{"d_expert": 80, "normalize_top_k": true, "norm": "rmsnorm", "seq_len": 1024}
Below are experts of layer 5 (counted from 0) of a mixture-of-experts language model. Rows are named router (the router's row for the expert), down (a neuron's output weights, with its number) and show model dimensions 0-159. Each number is 200 + 20 x the weight over its row's rms, rounded and kept within 0 to 999.
After each expert's rows: a language model's description of what the expert responds to. This comes from a sample of Wikipedia text that the model never trained on.

# expert 25
router,212,210,174,180,218,199,224,185,219,219,201,232,203,198,179,190,221,217,191,215,223,195,223,210,185,176,236,199,205,181,209,218,197,222,203,208,204,216,158,167,229,215,194,215,196,181,207,207,195,183,175,222,165,187,253,204,229,190,188,185,149,188,203,219,186,158,236,196,189,190,180,182,204,166,207,182,173,196,167,221,186,176,211,221,236,223,214,142,188,200,178,196,228,198,185,198,195,240,203,165,208,215,178,239,199,240,183,232,208,160,185,164,172,177,235,191,208,206,203,200,185,198,187,165,194,183,223,210,216,180,206,194,238,184,189,191,188,192,206,160,196,201,192,188,159,217,173,176,222,202,159,206,206,226,202,226,194,190,191,197
down1,207,203,174,190,214,207,214,166,213,233,184,250,242,212,219,186,213,225,219,197,212,222,185,182,207,162,186,199,202,170,260,210,196,211,192,225,201,210,199,232,235,244,185,192,215,205,217,220,193,196,210,208,179,234,192,208,183,211,215,216,174,210,205,213,204,222,189,213,216,184,196,187,170,168,195,205,227,229,181,178,224,190,158,208,174,235,178,179,195,233,209,178,181,213,219,148,198,187,175,149,208,180,218,193,216,224,164,208,197,158,212,206,188,201,211,222,191,196,224,211,177,193,197,213,207,192,231,200,184,206,186,232,188,245,184,219,187,231,209,213,204,187,191,206,198,203,184,201,192,190,212,201,225,224,263,181,206,196,190,220
Description: Odd middle pieces of names and rare words plus digits inside coordinates, such as R-ond-ino, R-ale-igh, cyl-ind-ers, 18.8-2.

# expert 51
router,196,253,189,203,171,208,211,204,213,184,185,180,171,184,196,192,208,163,228,191,193,224,184,228,194,188,207,234,200,209,201,168,204,221,204,224,175,220,196,205,212,185,213,183,198,186,202,210,211,233,175,175,220,182,144,221,213,173,205,176,230,183,212,189,198,230,190,215,201,162,206,185,187,209,250,216,173,171,205,152,201,193,202,226,185,193,215,192,186,205,186,207,190,221,209,164,204,210,181,163,195,237,217,174,175,210,215,218,188,219,221,205,197,200,183,225,226,180,196,194,210,203,213,190,238,198,167,212,201,198,201,234,208,183,191,195,202,194,197,219,218,223,224,205,193,187,215,185,215,233,199,212,190,188,222,157,191,198,205,220
down0,225,199,208,166,200,195,228,183,176,176,239,213,125,191,177,227,233,178,213,233,183,217,187,191,213,188,197,202,218,200,195,188,170,201,225,226,188,193,224,197,211,198,211,193,192,186,189,215,187,191,188,158,190,222,225,158,197,165,168,211,210,197,198,206,208,172,233,191,208,228,190,212,191,222,196,183,235,203,224,218,222,189,194,211,219,177,221,198,208,196,169,185,206,212,211,145,188,210,192,175,208,170,225,198,160,219,221,196,212,222,197,181,181,187,187,202,179,143,221,192,194,200,205,180,197,213,206,179,200,185,211,221,214,180,207,183,215,201,244,239,200,190,208,221,205,174,197,213,203,207,183,204,181,235,190,205,209,249,194,225
Description: Word-internal letters and pieces like r, ou, apostrophes, own after his or their, and cr, as in Messrs, bivouac, Years'.

# expert 0
router,228,211,206,196,221,219,198,181,164,213,235,202,141,228,199,156,189,195,192,171,195,184,178,219,220,198,195,203,213,167,185,205,201,196,223,208,147,222,201,197,212,253,211,246,218,195,169,230,236,202,250,211,201,232,186,223,207,160,190,188,219,199,210,198,220,208,212,217,173,206,201,238,203,193,220,174,191,209,222,197,175,184,208,185,187,206,214,223,225,188,200,197,192,180,153,213,192,170,180,194,205,211,179,184,201,221,199,198,215,214,210,207,196,197,223,206,236,212,201,206,189,197,203,220,213,203,196,189,198,192,236,196,203,219,200,227,187,183,214,195,218,189,238,179,230,221,163,209,238,202,204,180,235,187,202,201,197,237,188,177
down0,217,225,215,209,182,206,215,194,229,197,221,200,199,213,216,168,215,189,216,229,196,219,197,187,209,211,183,208,185,219,164,165,224,182,191,217,204,210,230,222,201,194,176,218,176,180,166,214,200,184,190,200,191,181,195,239,203,186,187,184,220,175,212,196,182,183,201,194,228,192,204,192,197,189,222,217,221,194,255,174,209,215,180,196,187,193,170,217,195,180,217,204,192,192,191,191,217,200,201,248,216,202,203,191,178,228,213,234,205,219,254,187,212,181,208,165,169,210,202,179,203,221,223,194,199,241,214,182,168,215,172,205,203,216,188,179,186,193,165,207,224,245,167,209,201,140,192,198,229,211,192,171,188,208,195,181,204,245,205,215
Description: Sentence-opening or clause-linking pronouns and relatives that start a new clause, such as It, which, who, they, This.

# expert 40
router,202,222,196,216,183,191,172,190,227,227,191,170,185,221,206,182,175,190,220,213,209,190,211,180,186,191,199,166,182,209,220,185,159,184,198,229,220,203,249,195,222,243,200,194,167,148,197,164,202,174,195,215,199,231,173,209,218,176,195,209,239,190,210,200,197,160,249,193,154,187,183,200,221,204,247,174,177,172,171,210,203,191,199,209,219,225,181,201,245,179,218,194,191,192,234,223,206,219,154,179,184,176,179,219,178,216,195,232,184,194,215,202,249,187,213,195,209,196,202,194,194,202,183,174,178,189,213,167,193,186,233,184,214,187,209,213,190,199,196,211,209,166,226,158,178,157,202,186,206,166,179,195,205,179,184,192,190,163,209,190
down0,203,199,198,170,196,235,260,189,208,200,203,239,166,165,205,237,222,213,193,200,220,212,183,213,205,209,190,199,164,211,203,208,213,171,227,205,175,212,173,180,190,160,234,199,238,191,222,153,210,199,190,202,217,202,183,222,190,243,186,166,216,172,204,185,186,211,197,236,172,197,190,195,192,189,166,183,173,219,192,188,201,186,201,196,192,196,220,206,189,236,187,197,189,198,227,168,198,172,214,210,213,250,209,233,224,163,179,182,175,212,192,195,176,205,184,160,203,190,213,184,174,220,223,211,201,188,192,256,227,208,208,192,224,219,221,205,206,204,201,182,185,185,219,185,165,183,219,196,222,208,207,212,201,188,203,185,210,198,225,194
Description: Words inside song, album, film or tour titles, often after The or New, such as Love, Night, Heart, Little, Dream.

# expert 30
router,178,224,171,209,214,158,210,211,214,241,190,207,190,211,215,229,184,202,215,241,222,188,231,221,217,174,220,230,180,198,194,224,202,198,208,228,214,213,168,203,180,169,193,195,198,194,240,180,223,191,204,177,163,205,201,192,191,191,173,188,196,219,193,150,157,198,192,184,221,218,225,227,206,195,214,218,214,175,191,219,214,197,233,211,180,156,234,239,202,229,188,193,194,190,217,236,162,192,219,210,207,185,217,199,207,191,179,169,195,203,216,235,214,196,205,236,209,188,233,223,200,208,204,191,186,191,209,223,211,193,184,224,207,209,178,205,218,213,210,203,180,229,203,159,208,213,243,184,182,224,199,194,204,219,196,180,200,207,221,205
down0,184,159,177,223,174,214,213,234,212,199,182,201,191,243,184,194,199,178,172,194,196,198,204,216,206,170,224,204,201,198,181,177,197,229,190,197,205,209,240,251,193,215,211,206,180,197,193,187,181,207,213,220,196,230,217,194,193,184,207,204,216,185,178,191,174,196,213,190,189,213,222,207,167,216,187,190,182,203,200,205,192,195,203,212,221,208,192,164,174,260,165,196,226,199,193,186,206,192,187,218,185,188,185,194,190,204,195,224,155,198,233,176,204,186,209,123,237,202,179,231,218,192,217,207,238,211,207,179,196,195,237,206,199,196,200,233,215,203,162,215,174,192,220,171,235,245,208,207,209,193,184,215,216,180,215,213,193,215,196,205
Description: Lone space tokens before a number or amount, plus currency signs and quantifiers like both, either, $, £.

# expert 31
router,198,248,210,233,179,167,220,225,211,207,210,186,185,190,196,161,235,223,203,232,205,153,228,189,190,201,195,156,173,174,202,247,202,225,214,203,187,183,147,222,225,183,190,226,195,206,202,178,161,205,172,206,182,182,179,208,193,191,184,182,209,183,190,210,200,220,186,227,218,221,217,218,185,187,175,207,228,213,181,218,217,195,190,188,188,167,172,179,233,209,176,209,187,214,214,195,183,210,216,189,216,208,215,167,199,187,184,185,212,220,230,187,199,185,178,199,206,242,174,209,175,185,170,173,237,208,200,186,209,213,197,176,193,186,209,199,215,173,174,176,182,203,198,182,173,197,185,189,196,216,194,207,219,229,207,208,226,231,188,201
down0,205,207,220,195,224,244,203,169,179,220,212,217,172,173,224,209,223,205,230,187,197,217,209,235,197,195,182,226,185,241,183,215,167,195,219,214,186,239,200,186,207,207,195,204,210,189,228,192,198,226,223,235,183,183,187,211,200,215,177,219,200,211,167,218,173,203,232,196,199,200,160,212,197,215,230,186,231,166,201,209,214,193,199,182,180,190,193,213,235,176,200,230,214,222,229,216,194,217,155,239,178,214,184,234,189,172,182,195,183,205,166,197,203,229,195,225,224,198,193,167,198,221,207,193,224,177,220,214,179,195,222,211,224,182,194,169,230,225,222,226,226,191,180,194,205,207,194,208,241,186,216,243,213,186,182,189,181,214,223,188
Description: Mostly by after passive verbs like described or published, plus periods, commas and of in author and taxonomic citations.

# expert 27
router,205,212,190,197,193,194,197,184,198,207,184,192,175,173,202,239,194,210,196,185,176,177,203,255,182,207,201,203,219,237,225,202,200,201,202,184,208,200,210,228,202,171,192,196,155,194,185,223,207,200,215,241,223,191,235,160,189,193,223,157,212,164,197,165,189,223,189,231,231,209,222,203,194,196,168,222,194,216,191,228,194,211,193,235,206,187,211,201,190,180,192,190,220,177,197,155,238,208,199,226,212,234,169,219,219,195,173,242,194,156,221,177,226,242,196,173,213,171,180,210,203,200,199,224,166,229,204,188,180,218,202,208,188,215,215,192,218,212,198,201,202,207,212,201,195,204,230,173,228,175,208,176,185,201,239,221,212,198,187,215
down0,225,216,183,198,244,217,192,196,213,159,212,195,185,232,187,195,243,213,194,172,184,224,214,199,211,207,235,210,199,215,168,200,232,256,193,221,219,184,198,224,200,202,197,189,212,195,185,173,188,189,166,231,162,200,211,202,192,213,229,171,200,215,216,220,159,177,208,215,196,198,177,201,210,208,184,215,218,169,182,178,209,205,183,216,184,202,229,228,197,191,229,185,194,197,200,176,210,209,184,225,210,190,212,178,197,204,187,190,188,176,175,201,173,186,197,232,155,207,222,178,172,190,177,169,198,228,209,204,207,172,217,189,209,214,187,214,215,213,202,228,204,248,212,202,208,214,217,220,208,204,179,228,227,188,223,203,214,225,231,198
Description: Political party names, election words and table pipes in election results, such as Democratic nominee, Liberal, Labour, Party, hold.

# expert 12
router,198,218,208,182,193,201,208,193,152,214,180,202,198,197,183,217,177,203,219,201,182,182,184,202,212,189,197,235,187,182,204,219,198,229,226,174,218,200,219,218,195,192,165,178,225,171,190,234,202,219,181,200,145,205,219,232,190,203,227,200,215,219,231,186,171,167,201,212,205,219,185,223,226,205,197,214,223,192,194,186,191,196,210,184,232,185,200,182,205,168,221,218,226,245,208,207,168,214,216,223,183,182,205,195,234,236,191,215,202,189,202,219,181,156,222,201,198,173,183,183,181,173,215,197,185,197,220,212,174,165,241,186,184,205,170,192,221,221,228,192,209,240,199,210,181,175,180,208,164,178,192,173,213,199,175,178,215,164,171,194
down0,213,233,199,172,206,219,184,195,229,205,210,194,214,168,223,196,210,214,248,184,207,218,173,202,203,235,173,176,173,154,228,198,157,205,194,223,181,204,211,219,216,198,232,221,206,230,186,207,216,177,206,210,188,242,208,177,252,195,220,200,198,174,175,190,212,208,178,196,195,197,214,227,160,194,170,212,181,231,191,221,181,191,188,182,215,215,201,185,216,191,218,202,183,192,195,171,183,214,159,204,212,202,223,191,226,179,176,141,207,169,186,205,185,195,184,243,218,203,180,176,201,197,176,192,189,184,161,170,205,202,179,231,180,228,203,201,205,179,209,198,207,244,188,193,206,197,170,220,185,217,220,218,195,234,199,183,197,178,175,202
Description: Line breaks ending rows of markdown tables in sports, chart and election data, plus particles like up, down, back.

# expert 56
router,174,199,198,187,174,201,210,184,220,180,217,224,218,208,201,203,217,184,196,213,247,204,183,184,212,155,212,215,186,176,191,207,183,186,229,208,243,220,205,204,195,175,186,203,223,239,192,177,213,224,200,192,235,216,165,177,184,161,218,160,165,196,190,201,227,219,173,191,205,194,214,200,207,164,223,203,191,191,173,211,183,158,204,205,238,196,189,217,169,203,185,199,207,219,220,224,161,204,226,201,249,191,186,222,210,196,214,164,176,206,176,204,199,180,203,196,177,173,205,161,230,174,249,215,190,227,217,212,164,227,195,180,176,237,206,179,229,213,181,213,192,182,248,197,200,191,196,206,224,177,223,200,196,195,197,223,232,183,212,195
down0,177,181,229,207,208,177,194,233,199,214,205,184,183,228,206,226,198,209,196,208,234,182,189,204,179,233,185,186,199,205,179,177,162,187,211,195,211,218,167,196,200,185,191,223,218,209,182,190,185,218,205,226,193,233,182,168,219,219,211,199,197,195,173,229,161,198,192,186,189,204,178,221,165,173,197,173,215,224,201,199,222,219,179,191,229,226,209,189,185,220,183,180,163,168,197,233,184,191,203,197,214,216,205,171,210,198,207,199,184,189,151,217,184,170,189,225,214,199,165,179,221,196,183,171,203,186,189,214,194,218,175,216,222,184,214,206,194,216,163,173,194,181,211,211,181,184,180,211,184,199,213,203,154,205,224,186,196,211,205,169
Description: Unusual pieces at or near the start of words, often with q, z, f, ph, such as qu, Z, dif, dep, equ.

# expert 63
router,252,171,221,169,239,177,213,205,225,178,179,226,228,202,160,191,222,228,196,177,178,263,188,199,220,198,185,215,194,203,230,198,216,200,194,178,197,205,232,210,198,196,196,202,175,168,195,208,197,204,188,221,190,208,213,206,188,202,226,213,180,162,207,215,204,178,165,188,190,216,178,207,167,198,172,193,187,177,183,197,209,174,200,213,220,209,193,205,211,182,192,193,181,204,195,198,219,217,207,200,160,217,191,226,195,198,190,207,174,194,185,193,172,216,224,214,174,185,177,217,182,206,224,194,193,206,211,222,230,210,206,183,178,243,188,182,182,209,209,172,196,181,142,282,219,205,209,174,199,195,233,190,186,174,212,198,216,200,212,210
down0,157,183,226,191,242,225,169,156,235,207,227,158,206,200,178,188,177,194,250,226,203,222,178,176,222,198,231,199,224,236,201,177,208,188,214,195,229,204,185,197,201,176,227,183,186,196,183,227,210,203,170,201,205,219,211,192,219,187,214,163,206,191,230,207,260,178,232,192,212,183,177,172,199,197,216,190,206,194,209,242,212,220,190,214,194,212,226,182,209,245,181,187,190,158,187,202,195,197,214,178,225,220,200,194,175,180,201,158,241,218,187,224,196,206,208,178,233,200,188,207,192,191,224,181,199,229,204,220,167,198,216,216,187,205,221,164,180,175,207,207,206,197,202,226,250,194,191,176,197,215,194,188,216,197,220,177,186,216,215,199
Description: Digits inside sports and results tables between pipes, plus header words like Votes, Apps, Candidate, Turnout, Goals, Position.

# expert 54
router,218,186,184,193,206,194,205,201,189,171,179,207,226,195,186,183,200,222,219,188,204,198,203,206,220,199,228,228,208,197,223,196,194,227,209,225,216,224,179,197,191,186,210,186,238,179,193,173,225,193,214,216,211,218,218,233,186,190,178,160,219,192,223,128,261,210,247,205,230,240,207,202,168,215,211,247,189,202,199,164,189,212,228,200,172,179,215,242,196,199,205,204,225,198,183,214,212,165,211,216,224,227,226,187,196,182,187,200,201,211,205,180,194,173,238,226,226,207,179,175,187,218,212,238,222,180,205,189,219,208,212,201,212,164,166,182,206,209,170,218,189,206,190,212,203,193,211,212,220,209,175,206,239,173,210,211,188,197,197,225
down0,174,198,206,244,168,193,208,203,225,174,222,195,209,205,235,193,215,239,207,212,196,206,195,235,158,161,195,210,180,181,210,168,205,229,201,190,196,196,149,224,168,179,181,184,166,221,215,204,217,207,176,180,200,208,204,213,206,209,204,189,185,188,197,187,174,180,205,210,213,206,201,196,178,228,197,182,151,198,220,198,210,194,186,203,206,179,183,211,214,221,174,192,211,217,226,172,238,183,223,201,203,201,175,211,226,188,136,212,216,195,191,189,212,228,198,205,236,209,212,237,206,226,221,202,185,201,194,209,184,186,168,195,189,214,232,226,187,175,218,178,176,212,196,175,239,205,228,186,185,189,201,240,141,238,228,194,237,199,197,173
Description: Auxiliary verbs and negation within verb phrases, such as was, has, had, been, not, could, would, also.

# expert 6
router,211,212,206,185,209,234,214,226,171,207,184,178,205,204,193,210,213,200,182,203,180,186,231,199,208,196,226,224,221,239,188,191,195,220,214,189,215,218,175,233,206,199,187,201,203,217,218,208,221,178,186,218,211,229,207,165,199,196,227,183,225,160,189,170,184,217,193,197,204,238,193,174,178,232,206,241,207,218,218,189,182,180,246,217,170,218,209,223,217,235,169,178,180,183,154,155,192,216,177,236,187,223,194,201,197,197,204,207,169,212,170,199,173,189,218,187,236,162,195,236,182,220,221,218,212,232,196,190,184,208,189,212,184,172,199,195,236,172,196,201,240,212,226,180,185,188,197,184,225,201,215,221,227,178,205,189,198,206,192,176
down1,210,171,206,193,187,215,203,204,200,200,180,184,213,248,227,192,197,211,217,212,232,191,195,209,192,244,205,163,211,157,230,176,198,194,192,163,206,193,234,206,226,190,191,217,220,223,179,204,195,187,177,159,200,201,204,203,192,201,191,211,186,226,167,209,214,177,177,204,186,205,197,195,216,172,209,233,218,167,206,189,203,170,236,204,201,203,184,152,177,217,207,197,169,215,196,225,216,220,235,190,201,185,151,203,213,212,203,181,170,199,187,191,201,216,187,213,186,193,173,185,195,223,210,217,165,188,218,206,215,193,197,215,160,208,179,211,177,223,203,202,201,150,200,211,203,180,193,204,183,192,218,202,195,199,215,199,219,189,167,188
Description: Subject pronouns like he, they, we in narrative, plus violence verbs such as killed, attack, murder, and word-initial fragments (she-lls).

# expert 10
router,195,215,210,218,196,157,195,198,174,185,171,195,152,172,225,208,177,206,201,181,212,208,228,206,223,205,207,195,188,176,196,185,204,191,186,198,189,179,171,172,185,165,219,210,215,184,215,205,218,194,231,200,192,220,222,200,194,192,215,190,191,203,187,192,194,207,208,179,168,201,215,216,155,182,187,170,254,198,215,163,230,197,220,208,187,212,223,219,187,201,168,195,222,225,206,219,178,194,250,152,200,229,175,199,190,190,220,204,183,200,156,225,195,210,210,189,215,186,179,194,181,185,221,183,186,214,196,245,178,216,194,246,195,213,171,194,195,194,151,185,205,197,222,166,197,217,184,258,185,211,179,209,219,223,181,199,215,215,210,230
down0,203,200,189,171,208,187,179,203,194,208,210,235,205,224,172,171,196,210,224,191,228,185,151,200,188,177,232,198,162,208,207,190,203,197,195,227,181,177,204,201,198,160,179,203,206,204,203,183,174,189,185,153,225,165,188,238,218,184,164,221,238,209,206,175,195,218,190,213,186,198,202,246,165,210,173,159,212,207,177,195,191,201,201,248,143,212,207,203,212,199,183,204,223,184,200,215,213,201,202,215,220,189,217,207,207,222,198,183,227,211,205,243,193,219,215,208,206,208,231,205,205,241,228,225,217,219,237,187,205,207,185,189,170,170,195,234,174,218,176,212,222,185,197,203,171,180,217,198,193,185,190,228,203,175,161,183,205,215,203,217
Description: Hyphens, colons, braces and word pieces inside chemical names, gene or protein terms, LaTeX subscripts and spec listings, e.g. glucose-6, ADP-ribosylation.

# expert 38
router,182,201,178,204,207,198,205,228,176,199,189,215,179,230,214,161,228,199,158,197,165,198,210,242,185,178,207,206,189,198,185,172,221,213,216,180,179,194,219,231,185,157,221,210,193,202,199,227,216,196,192,212,210,201,214,215,190,218,157,217,236,223,199,237,192,191,208,201,176,186,157,171,182,204,236,206,210,229,242,207,210,196,223,175,194,225,171,164,211,203,195,255,172,195,218,218,172,183,184,208,191,189,217,219,197,202,206,193,232,192,173,216,205,200,212,180,176,187,209,214,189,187,216,204,187,220,207,211,188,215,189,199,158,202,247,192,198,179,194,185,209,191,206,178,203,186,235,224,200,193,218,226,245,183,203,223,183,219,180,215
down0,216,216,193,220,154,178,228,232,206,169,172,211,192,277,200,184,196,191,194,214,219,220,210,189,188,235,184,208,219,213,202,199,186,166,204,166,224,251,208,202,161,238,190,191,124,186,168,205,205,235,214,201,207,167,198,186,201,237,185,236,220,174,187,199,190,180,181,221,207,192,158,206,200,205,177,191,259,187,210,182,192,210,207,185,207,177,221,166,193,191,205,185,196,215,211,215,194,172,154,179,183,184,189,179,207,188,193,205,191,222,191,198,213,190,226,194,212,198,200,204,182,182,191,200,178,179,201,207,206,176,210,174,182,211,195,234,188,183,215,178,188,214,171,219,208,219,221,213,192,204,173,224,204,192,197,212,177,203,205,166
Description: Numbers and separators in sports schedules and stat tables, such as scores, records, attendances, bullets after stadium names, and headers like Stadium.

# expert 11
router,191,200,167,206,189,196,198,207,219,150,191,171,225,164,207,226,226,229,203,229,195,153,193,202,219,176,185,204,192,192,185,231,239,234,203,203,188,226,188,181,207,179,220,197,171,231,243,212,163,219,197,185,216,205,200,201,198,224,197,220,189,204,227,205,207,210,171,207,208,180,219,227,179,209,204,191,184,149,212,230,184,208,153,181,217,200,156,209,177,173,224,230,207,237,211,196,207,197,223,222,176,205,191,211,182,197,196,189,179,211,193,159,186,219,213,203,174,155,146,185,201,209,185,208,172,197,209,189,197,192,177,149,215,187,167,168,193,208,190,201,198,208,193,193,206,204,180,192,202,187,236,191,187,203,198,207,212,215,170,215
down0,202,224,219,186,183,168,213,203,220,212,219,213,213,217,187,223,220,183,223,211,183,204,182,193,198,187,201,199,226,174,229,195,206,223,208,196,188,218,218,198,214,212,175,201,192,205,200,177,200,181,228,255,209,172,203,213,206,215,173,210,213,217,227,209,182,208,214,189,204,202,196,181,197,206,208,206,189,179,179,204,180,187,218,245,214,220,232,185,207,193,193,173,193,164,210,164,177,219,205,208,187,188,175,177,207,196,203,163,212,187,175,186,214,182,187,180,207,193,203,171,187,208,251,188,198,230,198,184,218,203,221,200,208,194,210,173,206,225,243,186,163,217,192,249,235,208,190,182,214,157,235,181,189,206,189,195,181,190,190,174
Description: Middle digits of four-digit years and other numbers, such as the 9 in 1992 or 0 in 2002, plus some place-name pieces like Palawan.

# expert 48
router,201,216,193,203,218,203,217,209,181,218,191,170,183,220,198,189,213,173,177,210,142,221,210,238,203,202,224,228,194,210,171,199,221,186,157,217,181,162,190,221,195,148,168,208,211,198,236,182,204,188,199,252,192,165,245,211,224,230,217,191,224,237,212,216,208,195,189,180,195,197,199,201,190,210,184,202,197,188,184,188,159,192,192,213,191,168,182,154,162,214,200,226,223,199,200,213,214,185,162,189,170,191,176,159,201,190,167,210,204,160,214,228,217,190,232,205,193,206,230,231,199,195,239,194,243,218,210,157,179,187,173,223,207,221,211,200,186,193,168,186,183,179,171,216,181,200,220,196,182,214,200,204,189,218,208,181,194,211,207,200
down0,211,164,184,217,187,239,207,193,210,205,191,171,202,198,189,196,179,204,203,233,201,215,194,231,163,185,180,231,182,214,192,207,198,189,209,183,216,218,173,200,222,183,180,216,250,215,219,170,209,193,220,150,197,208,208,175,184,185,234,217,229,175,199,205,197,168,201,215,210,158,169,240,201,227,169,168,227,182,218,170,195,222,192,183,214,211,213,207,198,216,202,226,215,181,183,190,182,209,171,190,190,192,205,197,177,190,162,247,184,176,184,215,183,199,217,211,217,180,213,186,173,191,187,171,187,205,163,201,225,197,195,223,241,217,216,227,170,172,219,200,221,158,205,179,203,181,190,241,209,219,201,192,190,210,190,170,216,171,207,207
Description: Single capital letters and abbreviation pieces in tables and names, such as football positions DF, MF, GK, UTC, T(H)INKFilm.

# expert 61
router,175,235,239,201,174,212,163,173,212,184,223,218,200,177,218,196,203,171,209,171,214,173,187,213,167,188,180,219,223,184,190,195,203,211,193,189,203,175,195,178,216,176,177,218,194,224,170,223,187,208,227,217,202,229,214,210,192,197,181,192,195,196,225,212,208,234,188,224,230,194,198,202,184,193,195,199,214,213,211,230,223,210,203,220,192,201,196,202,180,247,226,167,212,194,195,216,203,172,226,230,221,191,231,230,206,194,210,201,186,201,195,224,221,240,183,180,213,226,219,178,192,172,198,178,206,211,174,217,210,201,147,185,159,235,204,179,181,206,177,211,227,204,199,199,222,212,239,229,193,142,174,182,170,197,212,199,240,190,177,162
down0,168,209,167,175,201,203,177,192,175,227,174,174,207,199,173,233,183,210,206,236,194,202,145,235,199,197,199,210,196,204,206,154,181,200,214,197,183,211,198,204,184,205,224,203,195,177,205,188,240,211,205,214,179,226,190,200,190,227,195,214,184,215,193,191,182,171,207,203,200,152,203,188,206,181,193,180,197,175,209,184,219,246,202,213,163,150,238,166,201,216,158,224,199,190,201,224,181,187,218,204,246,191,209,176,177,256,202,196,181,181,205,207,182,183,187,157,188,179,197,223,202,180,216,202,182,181,217,201,183,176,208,233,231,203,198,204,220,223,194,221,218,191,172,204,218,214,190,205,182,237,207,170,228,215,199,194,187,214,201,232
Description: Opening parentheses after names in lists, leading to birth years, parties or authorities, such as (born 1940), (KDNP), (Bonpl.), plus table pipes.

# expert 19
router,211,208,233,205,191,209,183,174,167,179,214,171,228,150,181,180,172,210,197,209,181,223,221,219,215,213,209,204,189,215,194,198,187,230,189,179,225,218,218,245,210,221,214,202,181,179,185,219,206,201,224,178,191,197,186,166,196,213,196,196,180,160,201,170,238,189,234,216,186,226,170,190,230,193,211,217,203,189,202,156,172,200,241,190,199,173,245,239,209,203,217,204,179,173,155,196,228,197,189,220,252,215,194,191,216,204,191,170,239,212,176,174,216,213,186,192,224,220,211,228,200,236,192,225,204,205,216,190,200,224,213,200,191,175,174,209,212,182,249,199,195,192,193,219,182,211,184,194,222,213,207,205,183,208,217,217,211,202,181,203
down0,211,212,244,191,197,208,192,203,189,194,177,154,187,239,179,213,152,215,207,229,218,182,198,172,243,197,192,169,225,203,214,180,176,221,199,232,209,206,209,200,240,194,212,176,199,206,156,188,206,215,182,233,215,185,220,192,235,222,191,178,201,191,200,231,188,197,228,184,222,157,217,185,188,174,174,199,216,214,206,219,226,231,195,180,193,175,143,202,137,214,189,198,233,229,246,193,204,178,225,220,192,193,225,247,210,191,191,223,176,212,201,219,190,224,172,172,192,177,199,193,217,185,221,191,200,195,233,174,254,225,192,217,213,207,216,212,196,218,189,203,199,200,198,212,211,175,198,217,239,187,194,192,180,238,201,197,176,202,172,196
Description: Common transitive verbs describing what a person does, often after he, she or to, such as gave, hires, took, make, wrote.

# expert 1
router,194,194,204,194,229,227,191,196,176,216,144,189,185,188,171,218,175,197,186,209,140,227,208,223,193,216,171,181,168,230,217,204,151,212,232,194,218,186,187,204,201,205,250,219,193,224,188,184,206,188,213,201,162,211,183,203,182,211,197,188,211,247,185,182,179,225,202,194,198,181,187,187,213,207,255,230,210,179,184,179,202,218,194,201,160,203,189,220,175,232,193,196,233,233,233,199,227,192,164,203,191,183,216,198,188,177,219,216,244,239,219,168,178,200,250,191,202,214,203,175,196,182,220,194,235,178,214,203,204,179,217,211,188,189,169,198,206,173,184,217,243,179,195,188,215,196,176,167,188,187,178,207,190,187,207,219,195,190,200,174
down0,205,220,223,204,194,235,181,191,182,191,155,178,184,190,174,199,199,183,194,187,194,219,182,180,219,231,192,210,184,205,216,198,217,226,205,222,184,204,212,236,212,233,169,239,187,213,211,222,194,181,205,186,189,155,185,196,177,180,157,219,198,182,190,227,178,164,199,197,205,218,192,233,199,211,203,216,214,223,228,186,221,176,213,175,173,165,229,202,191,214,175,163,200,207,198,195,173,182,225,189,175,191,230,198,200,225,231,189,196,201,228,207,182,189,182,194,210,202,210,202,181,190,202,185,187,207,190,214,216,171,240,198,181,208,182,164,184,213,222,194,187,200,188,193,220,189,213,235,171,200,217,249,194,196,198,184,223,199,188,186
Description: Middle and end pieces of longer words, especially noun suffixes like -ation, -ion, -ment and pieces like at-om, ex-ceed, in-clusion.

# expert 2
router,204,203,181,196,225,195,205,188,177,225,197,211,180,223,228,178,175,148,214,208,210,228,217,186,199,219,200,185,185,202,172,200,195,163,206,209,187,245,204,212,180,192,184,183,194,217,193,217,219,206,186,178,236,215,200,188,185,220,243,209,225,213,229,226,159,204,235,199,189,175,207,184,205,189,174,160,227,197,242,205,209,227,205,204,159,189,214,204,167,165,178,202,230,194,200,187,212,211,204,163,160,227,189,184,205,186,217,175,186,186,181,247,221,192,191,194,203,181,219,184,208,181,233,198,195,187,214,223,227,224,195,240,218,158,190,213,183,199,186,136,202,228,150,180,184,164,192,225,191,207,175,189,197,208,158,199,191,185,229,195
down0,182,184,182,189,195,178,205,186,203,210,205,253,209,166,164,177,247,180,220,199,203,225,193,201,187,174,204,186,202,195,217,177,211,209,186,185,213,230,201,204,194,214,200,222,197,176,178,178,204,196,174,213,211,208,208,221,199,181,227,211,197,234,171,196,214,201,176,208,214,215,167,171,201,201,212,208,195,189,209,186,205,202,183,202,211,207,182,186,181,214,194,193,190,202,228,210,170,206,196,201,212,159,199,177,212,191,225,196,185,183,178,192,206,183,219,213,226,189,175,183,208,186,211,189,219,179,182,206,191,210,199,162,195,181,207,207,164,194,197,195,200,226,211,166,222,185,202,222,198,232,164,179,202,190,192,204,204,220,163,213
Description: Uppercase letter pieces inside acronyms, codes and identifiers, plus prime marks and unit abbreviations, such as NAAQS, DTXSID, WAXY, lb, ISBN.

# expert 49
router,221,201,200,183,184,159,187,224,190,218,228,205,185,170,213,192,185,198,188,213,175,179,195,172,220,195,221,159,206,208,193,159,201,222,199,190,209,208,222,196,228,199,190,231,220,173,212,170,190,219,183,176,191,178,213,204,149,226,215,197,200,246,227,232,185,196,206,224,190,212,188,223,212,229,188,169,157,220,203,227,213,222,220,214,262,209,210,219,219,204,207,194,162,203,247,206,191,183,181,199,171,204,227,209,212,227,192,216,204,214,208,203,185,200,198,213,225,200,227,184,203,222,200,229,179,175,201,184,197,191,178,162,164,168,200,207,195,219,190,213,200,173,209,201,193,193,240,212,201,156,181,195,186,153,192,201,195,198,173,214
down0,225,199,191,166,177,224,217,236,232,186,210,196,192,230,187,180,202,211,202,221,196,191,219,174,196,233,189,208,198,187,189,231,212,201,222,195,179,194,223,208,212,189,201,201,185,218,246,234,209,215,210,239,185,207,153,203,178,201,171,195,188,210,206,195,200,215,217,228,213,223,201,168,165,184,219,195,210,227,176,183,183,188,192,224,181,209,208,185,206,222,208,226,223,145,153,214,191,204,234,201,223,195,223,200,204,224,234,191,167,212,221,207,178,154,169,167,230,197,198,190,215,185,219,193,226,195,186,222,156,203,194,193,178,215,226,209,179,165,216,186,216,197,151,211,199,211,193,198,185,201,211,188,175,185,201,182,200,178,196,218
Description: Pieces of place and personal names after a short capital onset, plus hyphens in compound names, such as New York, W-ies-baden, Den-ver, Île-de-France.